config = dict(
    n_layer=12,
    d_model=256,
    n_experts=80,
    experts_per_token=2,
    d_expert=64,
    d_shared_expert=128,
    activation='swiglu',
    moe_layers=[0, 1, 2, 3, 4, 5, 6, 7, 8, 9, 10, 11],
    router_score='sigmoid',
    normalize_top_k=True,
    routed_scale=1.41,
    balance_loss=0.000105,
    balance_bias=True,
    init_std_router=0.00708,
    lr_router=0.000766,
    n_head=4,
    n_kv_head=4,
    head_dim=128,
    vocab_size=32768,
    norm='rmsnorm',
    norm_place='pre',
    norm_eps=1e-05,
    positions='rope',
    rope_base=10000.0,
    rope_fraction=1.0,
    qk_norm=True,
    attn_scale=0.0884,
    tie_embeddings=True,
    parallel_block=False,
    init='normal',
    init_std_qkv=0.0322,
    init_std_o=0.0,
    init_std_up=0.0322,
    init_std_down=0.0,
    optimizer='adamw',
    lr=0.00122,
    beta1=0.9,
    beta2=0.95,
    weight_decay=0.0,
    lr_head=0.00768,
    warmup_steps=233,
    schedule='wsd',
    decay_fraction=1.0,
    decay_shape='linear',
    final_lr_fraction=0.05,
    batch_tokens=32768,
    seq_len=512,
    doc_mask=True,
    train_tokens=296900000,
    steps=9061,
    dataset='wikipedia_en',
)
Below are experts of layer 5 (counted from 0) of a mixture-of-experts language model. Rows are named router (the router's row for the expert), gate (a neuron's input weights, with its number), up (a neuron's input weights, with its number), down (a neuron's output weights, with its number) and show model dimensions 128-255. Each number is 128 + 32 x the weight over its row's rms, rounded and kept within 0 to 255. Numbers have three digits each.
After each expert's rows: "comes before" lists some tokens at least twice as common just after its tokens as in all text; "comes after" lists some tokens at least twice as common just before its tokens as in all text. This comes from a sample of Wikipedia text that the model never trained on. Tokens count by the router's weight.

# expert 53
router:094176150160089143121087073097169066135155151144073241096113160193155135087160165105081153100113110163101110192102159112102077088117122145112120084063122095135150149089090171101170132140082107122106092045124154143118147145164116118123164193115087072126143147157120169146164137099129131101129058144193152140156066133124158127164133183150103111133104172155166160134112167087151134132132
gate0:121145097059154125115139101127132119171112117111133117134137121149177105120112097138094228155136143158113085097124148113089101139146119134158142128160117128069183043126141161137048133170206085143164167089120092091121178164177141145145162130221068056167116140133155099120106086088188117140198167162153114153160141137139143133145104201119128152152122096175130093095155106152137131067115
up0:088163133162111118106150067125128162078097096110074131110134090077129109141067166140107133126130105167171138150124119141128084148064209098143134136142183088187130125127119095134107155105099128140129144191126171118109102089156143096152096129118090163121111121069170121045101221110060125141114147114181151060131098131106109144178156127129074164130163131136138123075126147145076099159102
down0:146128043135120103131166142189181124074106079141163111133145121177140125081168099167120126119135118089141120121119140134097173069103094129162126168047112117192142190095171149109111157148129127135125096097129146128116145150111127160103093090157168098115095133068109100118141169211150164097135092121149108163126136128119133115104136089129141131150118060135171175137162137151121155123166
gate1:117143159098121126132135111138132157140109135180220127118153130089104161197124109107085090149135111113119135134110103131138129086199100131091117185096103052052131075091148116117138115112114091193146130113093130164185142126123133169144132114140153105143133156163125136075110077137072103153077148087173129123177192145070127124171108105152131210120133152105157142099150125153146135069117
up1:169132120072133120131155139112085104076179123166103143141091130126142167091180145155075157152116130156110116144184133147123127180146095162124114124148160185166208104103091126110053127119124135112166125107132134090136096145126120159084156171146124116117137089113107120137167104148137156123168163114100114125129099171146100127163130138091178096120112123191133104113186119169175111177097
down1:168111170159113051099097064104136124070104135149076201118162184131113115159108112153181086148056112087143158162122131107126132123103114138112108194160095131127138171092140119068138098125127121065107124107127084108111134150147172144076137097140186118119091083079100116110145164125131161149130109113135092173106078102102151144108146130085107097087080131120121156113115136140105184118105
comes before: " to", " of", " in", " for", "ing", "ed"
comes after: " to", " not", " is", " was", " are", " a"

# expert 7
router:122178099114067060125097123099161120066127120133065209089124156160162192097150178155131140126120168116160158117106197158136123091136140158098093132112120101148154143106102146127171109103096110111124111105149125153112130147150120130122120124138126032141147146157184173144153128123155168128149099096145112098146132225153169162178095149161111102073140131124167200149184200147156106102106
gate0:136163155126125144146105223089109109116122105066120104111153120157152121127108164115113111157158142102205144131133126160108133199099137105155102135128132165151108121124149152112123105109184090097154126157123188138145140146117113158052088102119133097080158106073158136074151163173178085131162147144164199135124176192129110106071174107101162056124156139121128121145133134122131153096091
up0:134092134167051136120190183070156133064126046089119166152130112159179103091137142074131057165121120070168130093133160146130133134152106114123158089037128134190090152196120132120166122159173118125139125119148123126159134116110129120067114145182133078108123138162131203070119179130089087139131152155083194129173063173126137136095160121130127102076145167106141121114180135095082135173103
down0:151126112096146098160150151111090151086167121161159078105120168083145137146074204066080141168121139149128146144090094145153218113154132142109126068118072087081104175115066088093092107108117158237156159164125161185094107167148101128175160113146153127127113153142087146180156128148146101154093086095067146115130165155060071160094168134150114129124104132132110114088136119115147120141144
gate1:135159128135104092126077119120149121070174123152089148119139117153155133077167200147143138100140048122098134095176139133139144147185084106143144194089161132130169118102132152123131111095170137087109146144117076136127114194116097102073112165117169090154173141165173147095142122099138141170126090134085092126154108172119134133082061091127107190149110139121168131081152155155162127137121
up1:108118136155116065127089162148153155058135125112115170120131091158122142097118154109184147125136079111072145089197169133093097153150120119148170195110112104131180124116121153146131089074161118116166096141132085103122086175163088123087122152135136113107142123150173162110150112140148143147091098132125177156151077166103116138075134138088151158090092117128135111138131132153172095091146
down1:126071117109142155131146122080083159125118151191177157177063122102136106130140113115069119120169142120101173113139160138077255120066159085175108149123112132143112141092171106127110155146148132168144087170119170108147131131133137129103114188101219125125090135140097129137132109191093113163091121106170163103157140150112167086112111113118111096170085080118137145093021145119116158115185
comes before: " was", " is", " The", " had", " has", " are"
comes after: ".", ",", ".\n\n", " that", " where", ")."

# expert 76
router:135163123164088109166058097082201132085176149142124188101119181130157204147189120187057151134103094179125109138087144098145082073089135157116097120127138103150113085083147124049169096090081127098104101133102127163127173181156114150125153182143140094193095211104147119169149101089108096106172103132131128105109136128135147171170105126148095116108111160148192128093175130136156123118151
gate0:127092102114204135061107109164150168158133154124179071080105141142135125169133144098152065119117175123079125106059125143119089135045092099111092158114122183171163155173122206088125144112101097145104156111093102093224098143152102163168132141147133184134115118150121121129097100127136097129174092117102107096066129155140145139173143147180091150092079151139071132097164132175108203190151
up0:086128163134098117094159122106048116135140147062135145123146125141132098114077108143125192105167081107110200165169147089105129145134172163195113072131124088132158095147157135164130088122154140098186124117130158135092124108129148083099075145146175113085142129112148135106117188091154160111091109111157130156161138068161125152058089145048164094136142159121088147142097103121127088167097
down0:143144137133137089134168153157148116135163107197098082109075132117097109053120171106131114148134077159115095125134117143183121152184120123130119148123110152173147125107161175112103139148190121164131113060148124152164079126149070188142157125151129121126160103144119124109170138096136176132135171159138119089105147139142110189185183173152128065102122141093100128149145146168112119116077
gate1:094114099105072190157145147148050136087142088127120133163096119076088107128094148118127142158134138075117200128152149131121147161169164155140195145094048118128209100130103154163099171143156153150177097081155102064063138127142153119101142163114154143114129110099158155115145161117179134146109139103182173125131117098130244074086124118047170094088122158118146138114084140156108103143076
up1:137173100106177114146122099154132155119160124097159118130132119116115136139092108195164127190098155127120113092112132127134135127045134164087070158174093125139126051157122164048100128087120100141115131115101166102069122181150113147138071165123148139092107118098153121149118101088137110165115076129119140142132129121101154105172108137110164204130156158108112118093108112171133093080086
down1:061153054164119182192121086152149102104121121154128123140090112156110195150140221119143142145130137150081076106142119112159148154106148155123125112181110140087128130115135116107121130185163136133118167159175167127128154158123118118162077154160155104165100080168135116127131134120119084073164140164130077110156097146111105166137130142171112119157131169162079146095127103121141056126131
comes before: "201", "200", "202", "199", "198", "197"
comes after: " in", ",", " September", " May", " April", " October"

# expert 45
router:071153105167077138141125118075139072120106096097103158148128125138175166150151157158103137107103069171132108138088188162164063095111100136150084134089147098178203094121110142045132095106051107129092137084114156135081159132134115138130178109100096108136134166106115110138144128119085108102119064092150100129099099152154160191130114147122134151104127172131154121100105218136131149165141
gate0:131163139131056140121062072165111158094124139141099186121120117136077160168114115114057119150077165127168079161078154136171098139065091113176087138132175169133159152141136146087116164170135169084082131130059075121088186156072138187148130105111095113126127179165159105128141122125084088172163112216098105153165181122154130116126097146140148126081108166098115111134128190065138107145078
up0:131146155115081167108113215193112133082165147138134130175142103142111128171111121164073101098083144139131149166128043165097138158130149102109056166164102165109208126109114166129144143191132130106137135134070110111085091131131140108109112070070114124126146158164143096108135151111104085206152091146118082148131140104150175079223102111140139123135136172180117150118105178092088087137078
down0:090094122186129198133082168136067136128153151099099169174097121113082124162121114108127099141090143153115167071138120122118122180073087095146171107042088131119089110116120115135071125120134149158084139128137099070109139100143169137076120149070087139126105179124101053101219116148102128143153107172115137100164155136081143126126154183115142138096163162121141099175136133097122083127106
gate1:120122108162143115162084147098137201108121140147134146054118170133141142117129108127143210120150105086162144080129130045085133129142134102168173128153074129108153102116173113167174085071144144154139062116071133212132146137165162144082118121181149156137124193090167135149161117094108190135066135124135166161110082122110138076120116135110134085022111090116132162194126170077125121081106
up1:141124105168121136139121187155144195139098141093132121108121105097076152153106060155160152141165129114124192134086128059136127104148113098118155120134170145160194069159169131114129108102144177113160141115062136132113103088179165139055085132181095196088138122094146092141149158113121138141112092119211144190119123112097108138106146116091147119134145134078146085148121143121104089142112
down1:107181120091143142123115138145066176109098144191176104112112119132126110110169168150115141158147158152103168169108105118153134070122146084153114138174160123136182125107168209107123145109134084141132123128135125146186088079151146073097111102078129208093163077156087137140102152151108101156152126121114131134132048139099153104132151152170142138156153094160114121145134157133075103149133
comes before: " ", " \"", "201", "1", "0", "202"
comes after: "1", "2", "3", "4", "6", "5"

# expert 61
router:066196095178074126156099170076103084099093147062055163094135165160111127136137147145135121116110088160103165155038137200180136121082091135162106151090146115151150137114091136103133142142116173148124094122109142118140142135116075091098152126129121061170125203111126129115150139103104138125155084149184129122151126144172165185101109116118116146118142168130185139122119232162129158114121
gate0:075189200129135124086132088125106127174184172155119141159124120084125119097100128113124106149112123154147137138144135142130208168144127120091179137129161161148140155114148119089093159138105122053102088146099072208153137189137093106126147167186158152090060164130078106112128104169136094103108116150113115176164094125121163120110099112135136077084129164159088155161158165151139116197103
up0:117166093124101142100101111167105157131155203145162100183144149128113160135162069138127099163105119104163115093127159133105094166124140099105107182098110123141103075159138148085087144131105122079105157156122152130132147126112130144158123108149132135124120140138159068134093130193116092134068025092108124137108106126077165132159126086108118136145132113148088138140096134115135103187097
down0:122114095080173127188082143193127147101118102152113095161169079120099129182140111124137128118124155072103120091140110136134159102150165102125129095134196066117123131190152142147162132140130136147134160156129127209148133112108070101073169165048094123070175160154121117154150101184080095152210099064067105119114089128113185144143172083145097082099160127156171125119078143131106116147069
gate1:144209149079155117115151119144089100104132151117088158057109158170124137152106121059137127127196108070074176135161133110164168100140148125145150153156142129099096151130146092103173116130148117131177090144093112210208086092118120099148159134131139137080129084133115174164165108138117154089133175146094199158143141165082101132112166085097178123117109093178199191175124102150126131130090
up1:135096118147108158087141147109142146188137182133138072117108177085117133160099164133195112107075143145133092092071120164152054098138130158194137160172156162148116095117110107134092140116114116119126157170091150123148102126079178151103111118131143141107125149099114154123142147062138057148051059138074118180199106133120085168138083171082119106071143118097108113146086159057093075198131
down1:106068080145134138077149118140123141111096136121075173128164164098128154182128128094126118126137121142111086119122202144126121116046130087120156143092128177119097132064115142112119125074118144161075158129084132098100096097135099112141072096119158150099104098123185164129193126159136153159113128076156103167067161110161109104119090128128123145107168109148128123068142167122084144128106
comes before: " |", " |\n", " century", " place", ";", " round"
comes after: "–", ":", "1", "2", "3", " first"

# expert 58
router:139117123129104069116094117048135149063177172104075168130102156160104163169142165176113180164087110133088169162104185124130097115079142205161086136166102131138149101100075148077189063138112109157119092100150104174104119134142119157123142101187055063117121172100127152106133125079093123123133089102132088125132128148159159171118114161115113143078121124204173199168114176150163152156107
gate0:100122108097106123164109149131140126145174172155123118137146162120142154143148120159190170075064127163130144177146082181094119160122137211154092105135154097069210133124103063077195039121111121120184156135142097117135145112115165133105168130085105142117141125139090129100145101138158148135128093143093058126126163114138129129123094089098145147137144122120119202155168151139162111117119
up0:163143204154082167118105113156137113100195146178132100081091124173068097108116107167106166151122130129121140193144103105127138112161093157132197130154120161160139104174107141085141162140079137075160125067138109079152076143079124070122145138106132085141129082144163127152100123122115165139157140119088103137087097086122150109107084114121145162154129119102123165086201134091165049145129
down0:091142132148100115165080130185134126134148142110160113143150134182175204074125122157151130125092069131070141129140162129101170143146122120137114137096149080099151103103136148088146160099115105131150124160136150168152123179082173180117087170113146136142120210115118155137104114120094115106076143146094135079131202166173157087115161130170061115106137155115114092080157116117149075097117
gate1:160147133115111132125105111190161148208095139131134121115058114119110166125122108249085155173152115171148099132160148192113097127118135108134177080110128170151200107064082165112108135095137106094135101121115122212131084107101064147157174152132120147106095168103157140179158126123121167139194123127116095092145158108131194192118086154131117119123131173069097159125105129077102129171118
up1:120072177090136089121113143159122139135150152130114085113076065110132127138113169169134166113137135204085135182122156140179142117128140204151127112186070146154094097105139121150094145154103128095186097125109079125172051109111177102119185122078106201121104090134189104080134078151133132178159143083096125125169078098089196099109093158144147164098107119132118090168062081144114081195129
down1:149115130111123155123101137096138125148103114121116116155136129173165140126120099125152147105129162163154144137076131114150125105118215081107109143109136127082168063117102135106105107024083168136089107119095120085164196059118170121128141154083120130131127155140147170099145068085083156156116130149123101080180165099150131190150116097126114156104174098113150097131094091162102131151138
comes before: " the", " a", " his", " to", " he", " it"
comes after: ".", ",", ".\n\n", " and", " due", " along"

# expert 3
router:080146089167065132169147114098140131081136145148070143093101172170168121167136151160135143140103093133145107155063149135163055118143107117113086133098128064181147127102149129116164131126102110130144100089165138157125174124145100139128149147134073069160095126113092126141167119125087125111110051120154123167112071167181216195125126169140128110067079154143166124125134182119135112106125
gate0:171192162095136054131149098120197189144106135120103152089080139104099141125086131105154113114142130100173092179122188074105098092090137134118128149040096093128123138109127137160098127110149099139112119126098158148132116184187113129191136170221053122206114164148212217162160118134102172165079127113148129140148142162105127170165103058152093156117158102117184080127135157153086128165113
up0:150127144113133131163160117198177118162102150148153096113091123118059134146088094142125119103156162098115169174106102114141054144122167101111121111123071050139205121115144134180112170152149178157194118084109113169107136123088076102105100101107108145136121096187153103151139152120132118109119115151164098087162113150147145127132134066159139164124055155148170170139120077126168100158108
down0:103149170026153077115109128136135137143092038114117091119058203111122171112122119127123137134166155147142161168076108121155124136084080137165162113178093089168145121108144091129154137143182099189147130067119104109113149172098153157152133127142088101157173173116124127131129152145103113153183142114113166085099092164114118164068150121127098092085059071113092120121145150162075122115108
gate1:146178118167155087172121166111105146113180162124118126117112144167160145144127138150160125121101140074181168074098086138103058127173151117157152126146124137038169106122147173110176172111177147112181136106132112165107074156155175109136084108180152111105127090150082183085121188099079104144129103127117128132144149179164112113128115100119152050182115111094157139173125136118140082102145
up1:147128128058159126176126077114131114147140085132159134042105154087126129095130203168170111153139158111135133118119142124123136106144164067082130073114132136091141184158140095089079157173129114113153094153162116115089116209089115074136134183158177134127135149129141133091153135081146114157107167167147133162171139099091079155144122071171125104130139074133175157094150183082203090110118
down1:154125054102120165147147153129165153137105132096122166130089150013075138100107177209158082134137172105097169118164059093150137152104136181104176127080152099111185117115128166090061120097143150104149170120114106136088142110089122087132092123140131101096089099118161155088135162207131091127091122078097068110160122108101180109084097151178149165085171106168146122116201163104127110172086
comes before: " ", " +", " —", " −", " .", " \""
comes after: "0", "1", "2", "3", " —", "4"

# expert 64
router:093185134150104144120125114049142101097124153145060214112112154176130196160139141110115105137080084145114140173087151092149091096118105173152102163114107096170136109154097120109181136103118146091157120083162084171052143122139075197110149137101133086143129158101124165134131127113084127100117074146145117164122114189170156144162119173167122141089129148178131192133146181118127133129090
gate0:072165132100141157067154197122127136126110127111161106128095159191183145105122149145115078099098068118148143171133084109108074186077104124132106135110102117114146092136149170138111177071168152057141100066169140100086116132090084125165098132118145103123142121088104141147103129143107104156124117150101116168041165158152105125136138178105071164110178153219158115137121141113155148092128
up0:123120112157126150133058133184118154127137160144111110194131107099110124178087119108143141134155121146112131042122127130177126147136096098159118140141150112089135118187063088092115107177143152152080138164107123143126176128130178140113125131129129200159103166094155155073143131044137177115104113107131102074252170114109122135158083081182127117075069143108116180100128144130076052142139
down0:143100174127048115131123091137094094213145132156095155089184178067101113118197173152103182156170139099133068150136130157154113182128142146037179081077167156145156135081124143063098148138116109088082138134077201135112119171157159110096148117182087143145152154122110109089096154168152081129131107124084100139166077159157152132081067180093140100172152116166140122092133131146193140130098
gate1:117163167085203169099163139117161185138136129104148149100068126164145166105189141182134107074072092152135126125165122124122146100118126196181133141091130091140164112132117130129162113127112108099176080096158140154097144109123125179097126106099103116123187119141115167196096127201083114138178144162145132135107115169131129134141128144134104155109115130172132143117181142087178119174152
up1:153105119119148136106132120130142131118075188148080176109107157168119117146154095090084176121029118163163115171128152163121048127057158158139148117140109152115155071149194153127151122118128191056140144095147085051137083113118088119119141159097153136116136148164141159132173145163122146186158103116098111161131084175118152145153116185129148173130099140135116163116121179080064115160093
down1:113186111129172146078153159107105168122148103153229142168140061140172192159107093121163099090071099116110122113104105168132171102093097157141070178129115092091119100130139138113127142098123111149140082132127076175145146158130106137133088185079158107106064145118147166144119151113069077112108161161200075112122145168146145119139114070171077131128112173125080135137144058159142153111128
comes before: " in", ":", " as", " on", " to", " States"
comes after: "-", " was", " to", " is", " were", " a"

# expert 70
router:081179111141091151152114086085124070101147138128112193091106124125149187136138122147069137116117139138128089164085170129098098094098179153110092143156132112174166102070052150067138070126107100139099109040089119173058151160145089098123185128172090114173118143124131163126162132104080149089098112083110120134108139170176176198143152132156131093095136139136168156160146150119146135109094
gate0:118141129176107136073132140162101115186149133066113199127105137148075188121107097079119155082134099119081064077092113111152094110113116104115152152094087204148169134088117122172094153156137148089169105097147130124126106149156098111178127158099088144176169118121097110106125215103132116173107128087141126106134149097122156111065132097107092067150152146153082156142120159079157208162122
up0:216072134176134145090108137152111150108118141093121112146077115145071128152083167160150161071162087147134100136101103107109124108077060103144104084118131104067164104147185114117077108103100136106146157169113107162138130188167099122123135136088131092130126163073165165097105149148160167071148134178134151171123120123190172110176101095124151110136127103108138151143145149110129107151136
down0:175130113116099151078127101077138126147111095164157056190123139139134159142122163153120162076124123125151098082139105142167098096144097120146084147152114125110160057108184110133156133126111106000155105144089116131146130209102148147159122136116119188113079053134087160104125057101149098019135162191059131182141112120090137125133087163201173149126148124124113122137156169128093074056103
gate1:107093109101147123173100184167102231195147135104122184128145163120079131070152112168097098170189160129090067076147146100139167115143049146079147124152105156117134167145122122102090129147037165137116134122168118097093144149188088074136106107169120110158123108125164117117109172122121167093115122109162103093163156160076131096146145128121116114096192153152142122164112146146104111143127
up1:140135065149135194119160141197127160141125133095138156142141122097113167109076105164084097131121138114078083085104137097154118095162133151068088163121170184184181096138096141094169135175147169130075159040121167076107131177152112107110118130192146154138158096177159105096125134134089168127109176095206067117126148183151145150117178110107108061128131155165118103141100138141127159179113
down1:090155134141167132131182157139138153142156169171129132141120177123125103185101104076115075157130168126073087089158142141100166175147099181153139171103152163128142102138134118172141084102145124142157176176103135101111191139141106112171138119079107130147130135052123122170126182179132156132103136141147142145054139156150170145130085152187197081112179119158107140122163193136084172087149
comes before: " |", " -", "201", "200", "1", "2"
comes after: "|", " ", "\n", "-", ")\n", " as"

# expert 23
router:111171129171098082134081133127110061117188187115094147133139108094142160115124136116090163136121024166157139171137131142141155093131121159100084138143105143154125109108124131085212147120092141130100126079142154140104149135166103106108159129158094105099152133135189085126118118099084128101132071091147112095176082181155178173163098132198122120084136130156161155128150146159147160126137
gate0:132131113146111137162123157116126122134129086184173127152092177103128072116189137120092118132122164175175129157079110096105052099153169152150094106127090132147173142087083158125128149149087117160126151153088133127093180147119177142214107118188125116125111159149140142070103125185143120204107099105156126100162114138172085152079082134150057098056095095110115074074118144175170121145111
up0:068180149140158057085141162165133078132063150112145124209095080126177101091111110094122115117125101181117103117101177128187206127153136122097143115123128131114100117140143141078167122179121112144132103055132156137177119159094138171160148138027115109093127188165143105144137102083162128105157125179150189154096120124108132133146135126137176149145156124164160152182104077137171103081131
down0:134145105120182098164080131121164162100115165087105111133144110164106109094129100176177134067125120132115099140140165148139123098130108177206179160081128079081134139157163111142109075154126102146183131128160138178110125128170116147122102146142139119163095108102119124116164145171143086122125128124170140113180122148091106128200114188118076123107167161129084145160156121077100108142182
gate1:137095088106162179162171081088108194087142139102111138165051152128135128123108101082096094065120166106131166103117107133138133093119202061142208148133150135154141122142122158166200127122171111178143094112160160155125139165097106143128069156140152142150062145187150128145134154121145109116103136107167174110129100119151197168129182159167143082091119147105126101126149150158129092070067
up1:150124125126096127140067176172118107126077124049132099124197172150152111193081195198132146140074144170078091090123179078124098187094128152126075111091102061105116087158154127116105142087179170099179157096100145108142095108158156072094136121150133113080092179143098161110105137140131136104112145120075099163135162160152127139132075120189095161101143151112124167166080132146185099176131
down1:128120076145140110115154144120134105123118128119194081115152123133163088132139146125139075166166128119155114162130115075129157189151146197118119180140062098160081046124041127125106107159084127143113065147124142119118147080142143096114174197092088148150066078115102104092130086148134153142123138136129113130078075183115103101098113166202123133126100150186044114109112119125128105140115
comes before: ",", "\n", " City", " and", ".\n\n", "'s"
comes after: ",", " in", " the", " of", " |", " United"

# expert 67
router:055182105167062118132074074090160099066155102124103228146139131121150160109143160183104143139090130110117141150106133114155061119100126156117103117130163109176170098118147183080181122138075125126113106080140133145052166162153094136076138083124113044166111135121162114164121109098107106087130084091121112135152157172180174186170126132167101134084131150108155163095136126147136117161121
gate0:140110074132156122139128120097129173113096141149156092134120143106137122159116194090121095170160133079162128113124089161170045142166108119137128162177148105119139150155151142181126104092126157161116164084158080156129181110126177084133103151130137118174109150107157134115096128118136152099058081119169106148158145177113135132099155127154107154086080124097155134134102143130103108159115
up0:130144127118141159136124110103115156126123133160155104147119118084134164150130147134130092120165145113198097124092109137163099133133145059136077193161132146138132068096149133182140132135102128130091108090173029147141154186146141102189112128127143159124109129121136093122135124121161170093059108112178130131135141203109174144165148109132078121094088118164196106140140135109197139127163
down0:141102092122104108104128104150108152114155123122098088176188132109138144098102107138127153145074072158117119203108091149150183047118136128124104150169125131140127160182090136116131134115141130128102160146175154148119080131160090170147105148158147089119103162103187115159142110162201153126108137120177118109059169037134104116131156119211110116146080165147052110123151076181046072115137
gate1:037165194157093155117147147108081103099159082170125120075174087129124136083124115092140100132107128147099112157167123134187190145144114172114080165077114101126111104079150114128119143152125148137197145114132188161104179154130125135199191132164173078086111150166112155136092117134113096113121137166138172141085153132149127122104089163080143096153145156092150170138113094146210150139186
up1:120087117142110135127130157072125094117169172088162134123121126105180119116139123114140094154191095171156123127083097134108172108145140056120082138173110103091129122096133091138118082104099163160122144100099198135196132133126175098157139112061121171100111153100128167169152128092103110172130130160136141066084117110130172127131116130115115141131104183105104176127112121077223083044091
down1:061093169116149117113120100151119090136114106136105136152161119178118117165060114135161115099171144161161123140088103132140093106101138155121115109145135101185148131130176129170130147139087111087164111172116150094156185101056090190136144109172153166142130124120147141170128149108125160156098175157133181162113100115147178141146111096104143129135125141116157137069117149142079127151104
comes before: "201", "200", "1", "199", "2", "202"
comes after: " |", "|", " in", ";", ":", " –"

# expert 5
router:131177139155111116137051067096140102108098101133069169166145193156121151190178126115104169139094128126154105164120130140134037128164153116123113150152114104146114089086093126042146125100107094128137115106129130134096144172148122182118133187100145097150160126104111138125128107066097163095130132080122166146094076146172177148177138164138055162067095129120169130126097137154133143115102
gate0:093144107102139145101126078102116111124133104140104127148169113162119084096092139144122076138166068116142169101153093165097121086162094132210134145099065154125138064175063116117164120154151141082088145164075154119155187101167167147156158125115055159187130172098109125111127070149100061172107166120112126136124198146140116115133148141114104149116180088186132107150138145086143194179172
up0:149082077154129142143136132161138142138163184177106102055125175161104126189138121160164143130131196136068168131082123152076113114070134121129073137149105173119136129151164172152151090154131184175143116068149118066115093099109069110101158079109131093091086124138150106154090114132117176196112117094125077095140145091120158121151111100133126131166118166097126191114155125128101121070087
down0:151128214096110123115170109137126143090124136147143097054135116090090076111106071114135074183157112150100088168183118031089051152140158120154136171143182136133060151145188116077148107094145127153105080152147098117137176130152092184113172139094109104146154134107148145035149135127147169159138127149113144096119109170156179177117128196103128146144169128156103091079097185108126150140136
gate1:130119128122154124155121096177116171114143189150078115132118121032091179156123135110104139120112106106173152155112107110152132129160152120106147195118133077114122099103102184143129118142180148022148142122145120171145128201070130089111101143136156150130120119091115097117122127175098110118095145134138109116132157171174111154106144074157117142092100119152151139115116119104146125157134
up1:093060088101126066162097092052096153132107137112113154150118126111097144141108161128219159163120214110143158034135134136162090068120068110171150147117063136163157085146150116119098153106142141120137137158095111133093212084133154156092144129137089159137123092181095130125159152091128101115095126098098085156151115126200102105144120146115098116120157144163151158134119111067158130125150
down1:129087080117200120087164084146124151156097089147130162143133137065131135150104149102074148169086144134078150139162148138109204113109102090084103102129142082180107081164139179169141144110116187123154082142116159148192143063159107128158077144117107127135116092107140205044181183131133124083214128116181165122128103104167181075125144134120169150182127103119163129128069033053121118174131
comes before: " by", " in", " to", " on", " as", " the"
comes after: " was", " were", " is", " he", " be", " been"

# expert 25
router:077141118174141145136136094117166092048129101155082148059125154140162086081180130137171145148136126129145129153135157151139104103131132205120136147116086086157172098138122115079156135112091129152112087041146166210095143104140082141163137150141110067118144139099126113159117105079076149095158084085150134112119101149180121181095111194142122119115111110154160193089141182173147136087133
gate0:167153196054107102158113099138166131096171195134123107152111176115126198118146110130104123108137093113156144149175088131124126136078133118082129144119141123166106114142109128119164152163115131101113175112164146129188182112187172025169153169085138077186117163140169160136119140113109160127157143151099132135104101149069104125169107107112138177126168045153134144161112064111084144125118
up0:154122157104113067088157136172180066190092127137143135108107099100104145105124117211113100111091110115022143147187131095129105100098170181083152137106141160127088153180122091106176129139105135131093162124115161116124176125091187108078177075142152149098190133121114145115065116148182077103139171130093140120109136119137096089171116126139102157104127112132131130113153124104127142160109
down0:123086164140075144147108172153103147082123117125149102088123165140063109091110174077095065114094137191122161176110202126110087095111109174128163092101152120143147138123175140187151078145112160101109117116088103152112108177125082130099120135122158150172130109141161171101139081121101083141151159126129119110161089040159182128127112171094125133092163165132154165178149151164119169167124
gate1:166128133153141091161153125107161092077127124150118142124163099139100119150092099152138105151104145184094124104153148119127076197135144141164109111100131134127149155183150154095185124147106164142135152116141153101174178126141115136126137080134115112161146139143136138158094105127118153091124131150161178071077089140079064178119106145110075050121125127126140097067107147127116119120163
up1:142115150122168162097119085201183067132086126137143108090191079118120090132141153146153090146138066099091146115105148175138166100138149167168157126116102096111104159182120097051146128077096100136061192196141132161114152135088138186123172150121120134076137151084110139109080126111112132151159141113133126117099132137146097148146120141164103189096096134134057117077094132092128125182153
down1:151110161111076108137175141153096166099161124131145137111080123108146134128096112126092089141174144098128149173158192134057097096203109117091125151124125148079093117203125091107116167081159140108099132110163130142123088132106121130083111093101101124078197108151091157142148193155126177117179163154144096153118117195118061117123093113141147111176171102132091157180140117179140133093138
comes before: " ", " —", " −", " +", " %", " ."
comes after: ")", " ", "0", "%", "1", "2"